config.toml
moe_layers = [1, 3, 5, 7, 9, 11, 13]
n_groups = 4
norm_eps = 1e-06
batch_tokens = 131072
Below are experts of layer 9 (counted from 0) of a mixture-of-experts language model. Rows are named router (the router's row for the expert), up (a neuron's input weights, with its number), down (a neuron's output weights, with its number) and show model dimensions 0-223. Each number is 200 + 30 x the weight over its row's rms, rounded and kept within 0 to 999.
Before each expert's rows: a language model's description of what the expert responds to; "comes after" lists some tokens at least twice as common just before its tokens as in all text. This comes from a sample of Wikipedia text that the model never trained on. Tokens count by the router's weight.

# expert 12
Word-start fragments and accented capitals like É, Š, j in con-j-ugate, der in derivative, plus quote marks and single letters after brackets.
comes after: " ", " (", " the", "-", " a", " one"
router,229,224,245,241,175,210,172,189,257,201,229,216,227,237,173,242,159,165,154,203,214,213,186,199,176,272,191,216,197,192,203,219,186,229,222,155,137,161,166,117,204,177,215,192,257,239,167,214,220,220,199,303,207,226,231,214,193,157,242,179,177,199,221,251,220,208,177,229,201,185,211,165,206,212,200,242,194,213,273,201,214,190,194,207,241,171,208,212,232,163,175,221,196,234,239,169,207,174,227,186,160,202,192,184,189,217,257,176,194,170,177,221,178,278,206,219,232,170,191,213,267,200,194,173,185,183,180,214,193,217,240,213,158,191,163,225,240,194,194,189,180,223,199,241,162,221,199,159,168,179,157,131,182,217,179,251,185,232,206,184,202,167,175,174,209,189,271,215,244,221,159,215,261,203,209,153,246,198,188,182,221,175,181,220,197,175,232,221,170,193,184,131,184,197,238,163,199,161,216,163,190,143,217,171,180,258,187,164,166,182,202,177,180,198,182,217,149,198,217,212,192,217,224,242
up2,280,123,195,187,202,175,208,188,223,223,275,167,194,224,230,224,137,203,185,233,246,189,195,209,192,214,252,201,151,201,205,202,236,195,180,200,233,160,199,210,189,220,238,253,195,219,235,215,196,317,212,153,218,157,235,218,218,217,175,227,165,182,224,208,153,211,215,171,215,245,204,151,240,223,203,186,160,235,213,210,179,222,222,169,213,228,168,200,225,184,172,213,228,206,231,192,246,194,184,174,163,213,177,176,173,162,215,192,197,197,195,214,217,173,191,177,228,191,206,223,174,162,177,221,227,203,201,170,179,178,279,231,228,192,220,293,204,218,171,134,209,248,228,212,227,196,178,208,174,168,201,232,202,211,166,137,228,192,206,167,190,167,209,179,202,151,231,214,175,169,213,227,223,204,220,184,189,204,282,238,222,231,212,145,197,168,213,205,218,203,203,158,229,180,212,222,161,176,173,254,168,191,245,167,225,207,216,146,230,177,209,243,184,244,188,176,167,245,205,214,197,149,199,165
down2,222,176,205,191,204,225,182,200,249,221,244,194,264,231,213,216,180,222,188,172,202,151,237,193,167,242,235,208,158,187,153,153,264,166,133,219,183,207,224,175,201,199,223,168,211,225,196,179,192,181,191,262,216,139,166,184,167,186,162,226,213,199,232,196,232,166,176,215,221,231,150,242,192,145,223,172,202,199,217,189,198,216,183,189,225,158,232,185,162,202,222,229,175,216,198,283,181,186,206,235,202,205,193,243,189,208,219,235,195,201,182,218,205,171,170,184,215,219,216,180,219,197,223,205,189,236,169,198,220,177,165,177,160,191,275,109,255,183,236,216,179,218,253,202,179,211,229,211,188,148,184,204,211,164,219,165,234,189,181,188,163,186,198,169,148,191,182,205,242,220,207,183,186,249,215,211,248,237,161,121,195,204,236,195,185,208,137,201,245,189,228,171,150,238,201,220,248,248,211,209,163,224,235,161,204,150,168,156,215,182,186,252,139,197,199,208,238,160,217,166,252,220,231,209
up3,229,215,221,196,224,167,236,210,205,190,200,213,175,252,180,178,209,145,187,143,222,186,186,193,236,206,224,210,125,172,231,211,192,231,253,243,189,276,201,205,215,150,230,261,179,214,215,183,229,144,193,225,219,223,210,186,228,175,216,187,246,219,168,190,192,166,231,219,213,244,256,275,167,222,205,184,230,180,222,110,211,164,207,221,168,244,194,179,204,191,236,197,188,167,256,199,171,225,169,173,209,194,180,169,235,235,189,215,243,180,167,265,185,182,205,157,214,201,245,239,190,211,155,188,231,164,203,257,176,228,189,175,185,229,159,195,199,211,228,206,139,240,158,228,194,169,206,200,198,197,200,174,217,168,205,203,192,200,207,156,148,215,216,144,221,175,218,201,208,170,200,179,230,190,189,217,202,219,254,122,184,221,229,198,193,198,175,208,184,174,131,174,220,214,262,215,195,188,202,172,188,237,200,232,207,179,265,181,195,177,237,153,214,127,193,219,221,155,188,166,220,163,245,229
down3,190,215,226,186,242,172,274,205,175,236,195,238,170,216,176,173,221,151,192,155,185,175,130,197,236,136,145,253,185,180,237,204,192,201,204,189,185,173,195,253,188,221,203,196,201,182,185,198,119,160,184,212,199,209,176,178,189,204,176,196,163,214,169,236,233,240,201,193,212,243,157,205,239,211,167,190,226,207,242,258,218,202,174,225,169,233,206,160,200,198,230,160,166,218,144,220,233,228,149,225,225,164,182,216,157,186,173,193,197,249,225,236,177,183,149,197,154,223,157,194,175,190,232,177,289,205,240,167,178,184,165,219,207,266,202,220,208,169,233,160,225,184,181,207,161,206,235,197,169,206,201,227,223,162,229,223,213,211,229,167,260,233,248,195,211,193,252,243,215,184,268,179,218,180,180,248,192,242,234,196,185,233,233,195,253,216,192,201,164,210,139,219,162,162,187,218,181,194,198,180,152,206,228,192,145,221,209,189,210,196,189,183,190,252,199,214,224,178,184,246,175,219,179,147
up4,218,228,223,195,211,199,188,185,234,176,224,174,204,237,179,181,172,132,212,214,187,215,238,227,193,205,234,206,158,202,217,189,231,223,191,177,161,175,148,178,184,157,188,181,213,207,124,252,172,216,184,256,215,200,198,227,190,202,197,238,178,186,185,202,160,212,211,236,271,199,178,197,209,264,173,204,228,187,178,198,185,201,221,225,241,130,225,181,248,166,173,223,205,248,215,232,259,191,183,214,193,161,155,209,186,284,219,250,199,92,163,165,159,171,211,205,184,183,227,205,192,187,181,205,206,219,182,169,227,179,211,240,170,213,179,178,183,170,200,184,206,264,188,211,170,169,190,183,173,204,208,198,176,257,191,184,223,239,198,191,212,245,166,223,207,227,170,203,245,241,202,170,206,190,223,227,163,185,249,199,224,161,234,224,169,210,193,151,230,202,191,110,187,207,191,200,205,227,225,215,186,164,220,208,238,233,264,133,226,182,199,172,179,190,243,171,226,296,161,181,169,196,177,202
down4,235,191,227,188,154,259,178,180,218,187,225,173,211,134,188,159,247,170,215,203,203,161,183,180,239,184,219,243,194,179,203,194,246,197,213,226,224,217,233,207,176,234,232,246,192,176,214,201,201,193,216,199,159,205,199,179,152,180,197,202,203,182,235,199,224,248,177,226,200,281,176,196,226,187,176,247,235,214,161,222,184,198,202,193,227,212,232,160,199,212,185,234,139,158,154,215,227,223,134,218,167,230,153,210,182,215,179,232,170,191,228,302,228,201,152,154,203,192,220,214,168,187,203,224,191,202,183,217,193,136,191,214,179,183,261,184,153,188,173,242,248,192,208,205,200,219,170,194,211,171,248,198,173,208,177,219,239,173,184,210,175,224,198,164,216,215,209,163,177,266,237,216,206,198,243,203,222,179,144,192,222,171,187,186,124,202,193,169,186,255,234,254,159,190,241,130,166,244,194,228,201,202,251,210,190,146,172,173,152,221,212,237,216,191,245,168,255,197,167,166,163,186,191,167
up5,251,151,258,214,133,214,192,202,143,219,185,226,187,187,247,158,208,246,209,211,243,206,153,200,172,201,188,208,183,241,180,198,206,177,188,195,196,144,162,143,190,194,207,192,250,223,125,241,209,224,166,221,217,205,200,187,217,203,149,169,196,240,199,208,178,192,190,212,206,173,184,159,255,185,204,237,160,215,235,205,221,236,174,260,189,204,212,162,200,212,196,212,179,264,164,195,167,210,208,240,228,204,186,184,158,221,220,162,182,199,231,196,213,187,210,214,152,236,208,214,210,189,228,201,207,231,204,149,180,217,214,219,174,189,201,213,200,210,203,190,189,181,158,143,188,237,211,182,208,195,217,193,119,195,176,234,204,174,243,175,146,190,216,154,228,168,220,238,240,182,214,163,159,230,235,177,295,198,215,194,173,237,170,237,214,220,187,238,197,168,246,204,169,182,265,164,205,177,119,198,189,187,257,171,218,197,216,130,158,166,213,204,177,237,141,234,164,173,212,250,207,158,196,226
down5,168,211,177,180,232,214,158,153,190,220,219,176,131,203,208,208,189,181,186,170,158,202,227,200,220,177,213,213,196,233,216,160,202,190,155,170,241,232,241,195,185,170,173,234,271,166,162,221,158,192,193,174,194,213,184,168,219,198,230,205,210,205,193,232,190,235,204,212,214,213,110,161,192,243,170,227,190,184,191,223,266,166,183,143,186,230,220,199,204,171,217,198,193,219,120,198,210,214,175,171,192,205,206,182,164,209,253,219,200,219,214,207,187,103,177,171,154,226,229,218,257,184,246,184,220,222,201,192,229,189,250,219,253,237,218,179,207,211,185,247,224,189,212,241,181,199,214,221,192,169,146,167,174,194,208,151,195,170,231,153,231,220,192,198,196,185,229,236,172,179,162,175,207,206,151,149,214,168,174,159,219,193,222,194,250,227,226,181,205,241,255,195,187,147,170,195,209,260,275,210,195,224,194,206,138,223,173,168,190,224,170,241,234,190,222,175,227,275,158,209,259,213,207,228
up6,221,226,262,230,214,200,230,169,215,206,184,130,166,225,220,173,236,201,206,201,206,193,250,203,167,251,180,202,211,243,190,220,230,228,183,169,154,239,223,171,197,214,203,262,204,162,167,218,205,222,143,198,147,157,210,186,220,202,186,188,136,203,208,173,198,222,201,205,185,220,154,218,159,192,205,247,223,163,245,198,210,227,223,172,226,135,224,207,283,248,198,217,197,187,177,229,189,206,193,160,217,224,227,205,188,209,224,194,181,180,259,241,250,253,184,194,165,179,231,208,227,201,232,219,167,224,238,205,173,227,203,191,188,248,180,159,293,204,171,146,143,203,188,165,225,214,200,172,229,169,215,177,199,202,216,190,192,256,268,176,139,167,200,203,163,192,227,177,150,153,197,259,202,166,162,160,217,207,220,184,204,214,157,208,154,159,207,192,197,232,201,217,263,198,185,201,188,220,179,181,191,168,247,152,201,217,150,180,205,148,245,177,224,209,179,228,208,200,184,230,194,189,233,141
down6,193,228,195,205,261,165,181,196,205,205,194,218,177,155,190,235,241,204,222,208,230,193,170,172,235,212,195,224,168,239,179,180,227,180,193,178,186,241,214,153,207,185,152,246,218,181,201,137,218,221,164,217,167,172,162,195,201,236,194,243,181,197,209,189,197,188,164,212,183,259,216,206,192,185,135,219,245,194,159,203,235,191,206,171,197,202,205,189,272,220,179,221,192,244,140,177,170,245,185,191,208,188,260,194,171,217,256,228,201,162,211,199,191,232,189,168,269,204,220,226,216,126,174,207,186,234,237,135,160,228,206,214,226,192,171,191,217,121,205,194,210,170,167,182,260,213,231,138,229,159,157,180,228,200,253,166,194,204,245,228,140,194,164,129,175,186,258,228,191,204,192,197,244,190,195,254,219,178,219,200,156,180,173,187,216,263,247,176,191,201,214,209,193,187,207,181,225,114,195,174,203,182,251,173,264,227,185,206,231,202,187,240,235,172,218,230,198,201,215,195,184,227,193,197
up7,201,219,227,193,161,206,225,167,203,163,276,178,231,166,224,215,208,176,174,231,198,198,248,244,244,181,265,189,151,190,229,178,190,212,224,210,154,216,181,230,197,191,217,148,178,144,174,218,215,253,144,231,203,174,192,228,188,184,184,202,203,205,186,201,232,169,196,207,201,228,235,190,164,270,202,225,183,216,199,201,173,218,246,246,263,210,220,173,163,188,190,220,253,241,146,168,263,136,174,201,215,193,182,231,219,197,175,229,195,147,177,171,141,179,204,163,173,139,207,204,275,205,172,195,217,195,142,186,204,167,206,206,189,234,229,233,204,163,192,191,162,207,242,202,152,200,153,143,187,216,166,152,217,200,187,225,201,202,196,157,205,237,191,181,192,192,245,187,244,194,181,241,246,181,227,205,256,205,195,210,196,182,195,211,212,203,215,177,194,167,179,174,221,184,250,185,205,110,163,215,162,199,187,232,207,150,275,158,227,151,244,186,181,195,193,185,174,219,230,219,224,236,187,230
down7,154,216,213,224,210,245,179,151,191,238,160,201,223,215,199,267,188,210,243,190,264,168,241,204,173,163,227,173,191,189,213,269,241,224,202,188,203,170,176,215,200,198,190,186,246,132,152,171,238,215,232,175,217,221,214,223,223,197,188,206,207,180,238,213,191,222,193,202,198,201,143,146,235,205,152,254,175,212,179,223,197,300,181,213,205,202,135,218,198,205,204,226,144,211,224,188,176,198,251,216,203,200,176,203,238,217,245,147,174,200,198,186,197,203,250,242,131,201,178,170,176,145,197,206,227,188,231,215,197,167,201,245,172,141,205,205,231,225,184,225,150,180,222,191,162,156,202,173,173,187,180,212,218,175,208,238,203,147,218,240,257,169,176,228,253,211,197,207,229,237,183,227,198,232,177,171,186,236,165,202,200,239,215,186,164,154,169,200,209,230,222,252,195,227,213,220,162,165,289,160,190,229,172,178,188,188,149,153,162,202,212,172,235,214,203,178,189,189,185,246,230,177,183,199
up8,268,185,253,220,172,205,164,216,216,208,181,221,202,240,206,170,251,204,191,250,188,189,198,159,182,161,197,193,161,213,179,199,204,155,193,145,221,220,213,190,198,230,171,195,171,249,199,198,169,221,216,233,187,168,231,201,204,233,210,182,196,208,204,208,148,225,228,180,158,210,216,176,270,161,187,255,144,194,233,223,219,201,204,242,216,172,227,242,228,202,175,204,217,267,146,202,143,222,208,190,265,216,197,203,235,236,186,177,152,172,169,204,189,220,194,207,220,234,183,228,222,182,208,263,163,210,216,162,195,252,204,180,196,150,214,184,237,226,214,184,146,197,223,153,187,203,152,198,195,156,127,219,168,219,178,233,196,209,175,202,155,203,188,172,242,212,213,199,198,201,191,197,173,166,240,172,232,166,210,186,189,195,133,229,223,215,233,241,180,225,241,196,180,193,225,110,228,214,116,213,159,224,221,126,187,191,217,198,172,157,188,222,181,211,155,217,148,235,158,176,266,209,206,226
down8,194,253,209,142,214,206,178,222,163,166,145,187,200,186,263,171,150,140,182,189,189,215,231,209,248,175,227,196,201,198,262,166,211,199,166,166,204,243,226,168,181,206,222,185,208,158,177,222,218,170,216,164,200,192,213,215,221,202,192,179,224,174,235,160,145,261,191,168,247,201,202,231,245,187,146,189,217,219,242,185,204,197,102,218,194,197,189,178,199,229,199,243,175,214,138,228,238,237,193,194,204,220,193,133,100,223,220,182,180,207,184,231,190,143,193,197,208,225,213,207,223,211,178,168,206,270,194,208,216,215,190,250,223,192,192,175,185,203,157,192,200,207,227,210,199,179,227,214,224,140,166,164,176,214,237,154,172,218,212,182,210,189,193,239,251,191,168,196,189,220,194,196,166,187,165,204,165,132,175,215,197,224,228,250,196,179,211,240,214,206,262,237,193,151,195,180,176,226,228,152,253,212,212,194,151,197,229,210,166,204,211,247,221,226,265,196,206,266,184,227,232,199,237,215
up9,208,235,175,181,190,196,199,200,178,148,199,222,213,166,201,193,209,248,189,202,197,182,218,240,254,179,243,259,194,229,231,200,225,217,213,181,170,216,155,162,179,171,218,212,122,223,198,221,193,182,183,200,213,242,287,215,179,215,199,223,232,185,235,174,201,192,222,155,164,210,158,189,246,203,243,246,205,156,256,190,242,166,229,206,216,202,212,209,244,160,165,224,186,156,166,188,228,186,206,209,170,218,149,228,229,169,265,202,167,211,167,194,224,195,185,149,181,220,196,233,202,225,222,166,197,193,180,170,106,229,226,219,272,270,202,215,240,167,209,230,114,176,174,207,203,244,201,202,208,188,218,218,156,253,200,166,186,188,169,230,238,227,191,209,234,158,220,196,195,170,205,222,202,196,225,180,200,197,255,175,202,162,202,194,211,160,238,202,220,211,253,210,186,197,195,163,124,172,191,198,228,156,209,239,187,174,215,153,208,175,174,182,118,203,174,161,140,177,186,169,198,201,200,185
down9,222,169,172,127,203,178,171,190,228,220,246,171,180,168,176,240,232,175,172,226,211,184,208,274,240,189,186,142,192,184,159,178,187,243,194,238,209,184,184,213,189,221,195,252,210,198,204,239,231,193,253,222,202,202,203,206,218,206,184,176,179,207,222,165,181,214,212,203,246,217,239,239,264,220,201,164,150,169,170,243,175,164,242,180,195,226,218,187,203,214,230,190,130,181,206,241,191,224,226,147,234,169,183,235,149,194,220,224,245,238,229,204,189,207,171,189,197,248,222,190,183,153,152,184,151,202,266,193,194,156,162,175,244,184,227,187,237,238,234,166,203,210,231,180,143,228,218,239,218,220,271,236,179,224,210,212,195,161,187,201,187,202,190,214,218,219,184,214,210,195,196,166,213,193,170,236,184,181,262,154,209,168,193,200,186,210,243,121,142,207,226,190,218,161,194,261,203,194,229,196,212,178,187,243,181,211,178,145,233,183,217,125,167,181,185,242,171,227,136,182,166,190,239,187
up10,177,134,196,243,163,224,264,157,245,241,245,196,295,187,258,203,213,160,215,197,282,201,265,230,156,214,161,166,178,211,198,220,196,210,243,205,251,222,200,175,255,193,215,216,189,234,250,231,188,286,192,138,189,192,193,243,211,191,243,234,181,169,197,174,163,174,175,183,178,198,198,236,199,213,148,185,235,194,193,219,176,233,152,237,162,204,178,208,200,179,159,150,215,194,206,222,232,178,214,217,194,205,240,240,210,213,157,177,164,125,235,126,194,201,213,193,216,177,216,166,240,205,192,207,220,213,205,203,222,205,169,200,184,208,156,229,180,176,165,183,194,235,225,190,156,258,203,193,192,181,220,206,187,213,163,174,156,204,202,173,153,174,215,223,229,154,173,167,148,151,208,236,252,193,205,207,192,212,206,189,215,194,210,243,230,185,201,202,216,215,202,240,212,197,240,211,183,210,149,155,191,221,153,210,148,240,207,212,214,209,194,226,196,235,221,239,211,216,192,210,172,172,186,143
down10,145,186,205,231,221,224,208,178,200,224,203,209,231,221,180,177,174,206,222,196,195,162,170,194,193,186,203,165,222,171,210,161,167,180,237,240,206,242,181,235,207,241,210,216,233,191,238,190,219,165,181,193,232,242,170,187,206,155,246,232,188,226,201,239,216,213,223,233,217,193,153,163,176,198,173,208,195,200,220,195,246,203,197,223,255,220,197,208,174,231,168,191,216,192,231,247,194,198,227,228,173,288,223,214,230,186,183,197,153,202,177,235,263,158,161,237,258,169,211,188,182,234,160,203,165,217,213,194,215,222,156,234,225,186,185,149,181,168,247,207,203,159,167,199,224,205,194,232,235,194,197,168,256,147,169,161,188,242,262,198,172,193,159,194,211,133,147,223,196,183,212,180,179,189,145,212,195,171,186,156,184,216,215,222,162,170,207,199,199,217,225,175,261,226,243,254,195,213,198,143,197,227,161,176,158,222,198,218,154,226,131,129,183,221,267,128,225,157,178,147,206,243,215,198
up11,191,216,225,204,132,222,207,184,189,209,227,194,187,190,182,212,147,185,240,189,229,154,206,253,205,251,139,185,230,134,176,218,206,213,246,190,224,178,253,217,258,226,226,199,205,189,196,210,270,230,193,176,194,187,169,196,178,171,285,159,237,191,157,222,199,239,176,220,212,184,214,243,170,248,233,227,187,214,216,233,191,189,178,224,233,191,211,207,215,239,208,199,213,169,173,117,173,217,224,170,189,157,203,144,170,199,231,165,178,179,191,243,180,260,188,213,139,204,201,197,217,142,210,186,177,191,178,232,142,221,155,185,213,233,159,204,174,210,213,205,249,219,252,162,230,189,203,226,169,206,191,181,196,197,232,241,191,158,199,230,185,201,232,227,205,135,133,197,206,207,179,220,257,184,145,244,217,219,198,223,171,187,189,182,179,212,230,170,208,145,199,196,225,229,232,209,166,164,209,220,202,232,197,226,186,221,199,245,195,167,285,192,204,174,220,201,133,240,233,211,205,166,224,152
down11,192,192,207,235,206,217,199,206,202,200,144,249,195,178,230,180,227,251,246,184,194,210,252,177,248,231,244,203,224,215,149,216,181,215,231,221,231,166,190,167,199,176,195,174,176,193,227,220,211,189,202,212,225,178,190,186,228,231,164,226,202,204,221,185,203,146,188,183,240,254,148,172,192,229,193,239,200,222,222,229,206,187,211,235,203,153,204,193,144,183,198,166,236,176,223,240,196,181,257,154,133,212,187,157,235,188,224,166,175,247,213,196,195,159,163,205,196,231,198,196,295,203,224,191,240,232,188,201,133,185,150,195,204,164,104,152,204,204,153,153,246,227,188,175,173,221,242,166,183,192,191,162,170,234,224,187,172,203,214,217,199,234,247,197,192,187,229,258,212,186,183,212,172,202,183,222,227,222,254,159,162,198,208,206,201,210,150,209,174,192,222,213,185,222,246,225,154,254,191,174,161,239,241,214,230,216,215,132,210,135,201,270,211,169,167,205,168,179,238,238,198,197,170,187
up12,248,198,179,242,214,233,174,272,202,228,177,232,175,227,165,140,222,217,140,189,242,199,182,201,186,162,204,192,219,171,188,209,174,188,270,187,186,160,124,173,224,200,241,211,241,263,221,203,227,217,206,176,229,191,179,198,196,154,202,245,269,226,222,169,202,210,206,202,176,170,211,169,171,188,225,134,172,210,235,151,225,184,226,212,194,252,202,177,188,164,226,270,209,254,206,194,207,186,238,194,168,224,210,178,141,225,229,223,167,154,184,233,144,255,215,194,182,226,227,235,268,159,169,223,230,176,225,196,197,204,214,200,231,222,203,224,186,187,207,192,217,177,193,217,184,192,176,185,187,196,153,115,222,178,221,163,198,191,242,230,244,174,220,206,181,227,221,194,248,189,168,191,208,212,211,256,202,222,227,177,235,238,246,158,206,195,176,170,212,179,172,196,160,237,251,122,193,186,228,210,233,154,180,166,184,211,184,207,155,198,204,204,217,168,211,177,182,191,177,152,234,151,190,166
down12,238,227,208,160,256,238,167,229,157,215,196,195,243,216,205,231,226,181,197,208,210,152,221,210,161,182,212,175,246,196,218,170,143,221,199,137,234,222,186,189,185,189,232,212,229,178,183,201,190,200,217,233,146,217,243,151,229,176,265,174,213,237,163,176,180,175,152,193,209,246,217,154,229,143,256,204,187,239,201,204,191,215,144,202,204,201,216,180,166,205,153,230,217,170,219,182,191,152,212,161,202,259,147,146,162,188,177,188,202,248,149,233,186,222,210,188,194,169,148,170,210,208,178,148,231,238,273,230,256,207,246,229,255,190,212,156,125,212,242,215,239,195,219,206,186,256,205,223,192,179,163,195,188,166,223,239,173,234,208,227,219,193,221,189,184,223,232,170,198,238,201,214,218,261,195,189,229,235,165,178,200,234,185,172,217,225,178,170,224,225,212,159,221,178,258,174,222,197,201,186,201,175,135,173,149,230,191,178,240,195,235,186,211,204,176,207,207,167,173,198,187,243,199,156
up13,174,218,199,199,216,212,178,206,212,231,234,196,181,213,176,183,149,213,174,266,191,243,189,235,211,199,204,300,135,245,221,165,239,206,182,202,117,202,180,241,148,174,173,227,229,192,139,217,192,216,165,267,235,179,210,218,215,240,204,156,140,219,198,234,162,182,221,218,205,184,233,198,167,224,199,191,176,223,154,190,200,220,249,239,200,210,226,159,236,184,121,175,246,217,192,219,216,217,198,171,206,187,206,216,183,251,203,171,196,167,168,211,185,198,144,201,258,205,198,201,178,193,193,159,241,148,181,194,225,218,216,170,197,155,180,222,186,129,178,227,268,218,189,188,193,177,243,182,144,239,239,219,214,249,135,228,204,196,197,160,176,211,147,199,229,180,228,201,229,195,184,195,202,158,227,197,216,187,185,180,177,167,211,238,210,161,227,179,231,206,199,144,175,225,240,225,169,208,189,163,156,210,225,148,192,216,218,182,215,200,191,189,222,237,226,184,150,257,154,175,219,226,181,195
down13,190,206,181,180,159,216,180,155,88,212,187,155,171,219,206,186,221,130,242,195,160,199,180,188,191,190,208,174,197,205,188,217,172,191,208,193,191,238,201,164,234,165,175,230,205,236,193,229,214,178,206,236,218,232,190,222,213,259,188,192,185,228,241,220,174,229,159,212,194,197,177,192,186,285,207,176,212,226,147,157,169,190,212,157,203,248,249,226,125,239,203,210,161,169,179,212,203,206,192,207,206,206,180,172,176,196,198,217,192,240,215,258,219,218,169,163,106,251,160,238,213,218,255,204,185,211,182,172,191,163,205,237,168,201,241,193,164,185,214,231,182,142,258,187,135,210,243,221,189,177,187,256,183,212,163,212,194,179,198,284,241,220,176,182,203,191,208,218,164,216,239,194,229,226,258,260,172,200,204,193,190,256,171,195,184,216,173,185,186,219,184,210,196,210,219,173,151,222,178,185,188,198,262,176,231,223,234,188,198,222,260,237,233,195,200,200,193,210,153,162,187,181,232,216
up14,235,219,210,278,218,213,227,174,217,168,245,220,257,165,215,202,154,228,200,215,194,196,245,224,219,199,166,139,180,236,261,213,145,242,257,222,193,209,162,227,239,209,210,253,197,213,194,221,165,218,171,243,201,155,236,199,181,220,223,161,225,241,178,231,197,201,189,239,203,193,205,224,160,208,156,188,166,217,192,208,157,242,177,168,190,177,159,164,219,231,177,185,175,148,149,226,244,147,244,203,215,166,187,195,155,215,170,149,189,165,207,169,185,209,216,225,154,177,198,245,169,194,157,193,235,231,222,244,209,174,224,166,183,252,182,202,170,170,204,176,180,228,142,204,215,213,183,196,224,211,188,207,219,229,241,191,181,216,173,210,150,213,221,233,195,222,226,170,182,198,172,168,202,235,183,226,192,192,234,157,215,167,157,195,203,130,215,283,257,206,189,146,215,178,193,142,217,174,209,152,187,209,168,192,142,264,198,176,246,195,149,257,203,188,211,217,194,207,211,215,199,213,163,222
down14,201,205,198,187,165,191,186,222,198,218,197,248,178,196,244,156,192,195,204,203,225,168,219,229,212,183,256,172,161,198,184,168,221,230,215,248,171,220,236,206,180,182,169,233,293,224,176,195,246,192,217,197,158,197,210,191,124,231,187,184,215,197,226,201,211,238,179,170,195,209,186,210,170,199,204,229,192,209,173,231,137,227,168,199,239,172,178,134,218,121,258,211,223,236,221,211,232,177,177,192,204,144,162,183,152,184,220,228,208,217,200,224,220,183,219,197,155,200,223,206,213,160,185,184,191,239,171,237,194,188,165,225,194,195,197,220,208,200,221,240,177,135,219,211,217,213,142,178,191,244,204,170,172,213,146,194,192,236,177,269,165,262,224,186,175,200,144,232,215,173,182,269,193,151,198,205,200,215,208,222,198,205,220,188,157,198,242,207,183,225,166,227,300,204,165,204,213,144,274,191,164,208,184,214,178,219,182,196,178,202,149,201,206,196,183,129,144,242,177,253,181,239,190,171
up15,227,208,207,228,213,187,181,235,159,230,192,240,175,251,191,191,166,202,205,213,210,220,181,199,194,215,207,236,209,175,207,159,199,179,232,192,131,172,174,190,157,210,202,194,230,181,180,206,276,158,194,214,181,210,204,215,231,165,164,180,203,166,220,235,155,183,211,156,171,218,207,217,189,208,225,190,206,192,257,194,230,179,153,222,224,241,227,204,173,219,182,149,209,244,210,194,206,158,214,207,242,256,201,218,241,183,218,184,216,178,89,211,220,191,198,162,174,141,190,204,222,234,179,181,200,127,235,167,248,243,213,240,202,189,192,187,227,214,200,228,210,223,176,195,123,188,200,187,182,181,171,212,182,181,188,234,157,192,231,230,183,146,187,224,239,170,247,194,239,216,181,229,177,204,204,207,197,230,189,185,158,247,176,165,251,133,213,257,208,198,129,151,196,220,195,161,203,149,175,197,240,214,209,168,191,206,156,182,162,171,232,181,159,216,202,217,195,227,280,145,223,166,248,262
down15,280,155,210,202,229,225,160,184,160,133,224,227,176,217,236,185,183,159,197,161,205,242,198,172,207,173,209,224,192,192,222,218,162,206,200,165,173,192,196,201,141,223,150,233,239,199,195,193,164,195,214,260,143,135,203,197,169,236,198,212,224,172,246,205,215,215,227,217,200,197,172,152,230,202,228,242,196,215,185,235,205,155,191,225,231,181,232,205,184,218,172,239,192,243,213,216,174,164,186,147,198,227,230,209,196,223,219,147,185,181,214,183,161,188,201,181,169,165,176,207,189,200,218,191,207,179,192,106,213,250,222,211,197,172,256,201,206,214,218,200,190,170,240,147,221,172,213,281,196,193,238,232,138,183,243,137,174,196,168,181,237,206,194,230,153,153,198,220,214,226,170,207,210,214,226,211,213,226,209,241,262,257,237,220,192,235,137,198,196,260,184,218,209,194,173,202,252,222,177,229,220,241,196,170,218,185,162,194,213,179,212,210,139,228,192,184,148,246,152,262,221,189,200,191
up16,217,202,286,210,185,234,157,244,191,138,235,197,210,219,201,260,210,177,209,214,189,186,214,247,203,200,217,230,206,184,203,225,210,210,218,164,204,189,181,195,184,139,258,185,210,212,221,221,192,225,207,236,196,164,194,241,207,165,260,185,206,248,217,179,251,154,177,211,203,197,157,219,167,208,185,223,181,252,168,128,203,179,190,245,180,184,234,235,195,212,157,200,262,231,218,172,232,171,231,259,148,173,221,176,181,199,193,180,215,190,223,212,154,223,202,185,201,211,232,221,188,245,165,235,191,160,166,187,174,198,212,211,151,205,147,248,218,217,138,143,190,239,194,206,163,215,197,197,237,126,210,164,167,230,215,177,238,226,236,145,206,193,162,184,256,175,215,230,184,190,145,216,224,178,176,230,238,229,223,174,223,223,173,220,214,221,175,257,163,205,197,179,228,221,257,171,131,208,181,198,186,211,167,182,148,140,218,155,179,169,194,248,219,220,183,232,159,180,195,219,177,190,182,226
down16,207,219,193,214,202,188,215,195,208,157,200,219,161,163,216,183,202,232,201,131,222,233,160,228,220,168,193,179,151,216,221,214,176,230,158,214,236,292,238,212,165,227,173,190,178,185,217,238,231,204,161,226,219,168,214,207,231,138,167,166,221,219,217,199,209,168,228,155,213,228,187,199,205,199,232,182,194,227,203,197,169,224,200,168,193,254,200,208,201,216,204,222,174,180,246,198,224,165,165,195,174,214,215,206,189,180,202,209,187,250,199,199,190,182,155,236,198,218,204,194,184,203,151,261,266,231,206,217,215,185,265,258,232,195,215,257,198,270,181,159,207,117,202,265,236,196,239,207,228,195,139,207,232,204,235,139,210,178,221,142,230,248,258,207,222,189,211,257,264,143,223,155,230,247,151,140,214,189,183,181,181,194,203,221,196,193,223,213,178,165,158,182,196,167,219,194,199,178,256,177,227,200,192,214,233,219,169,235,186,185,209,182,175,145,245,190,173,203,227,212,182,178,203,253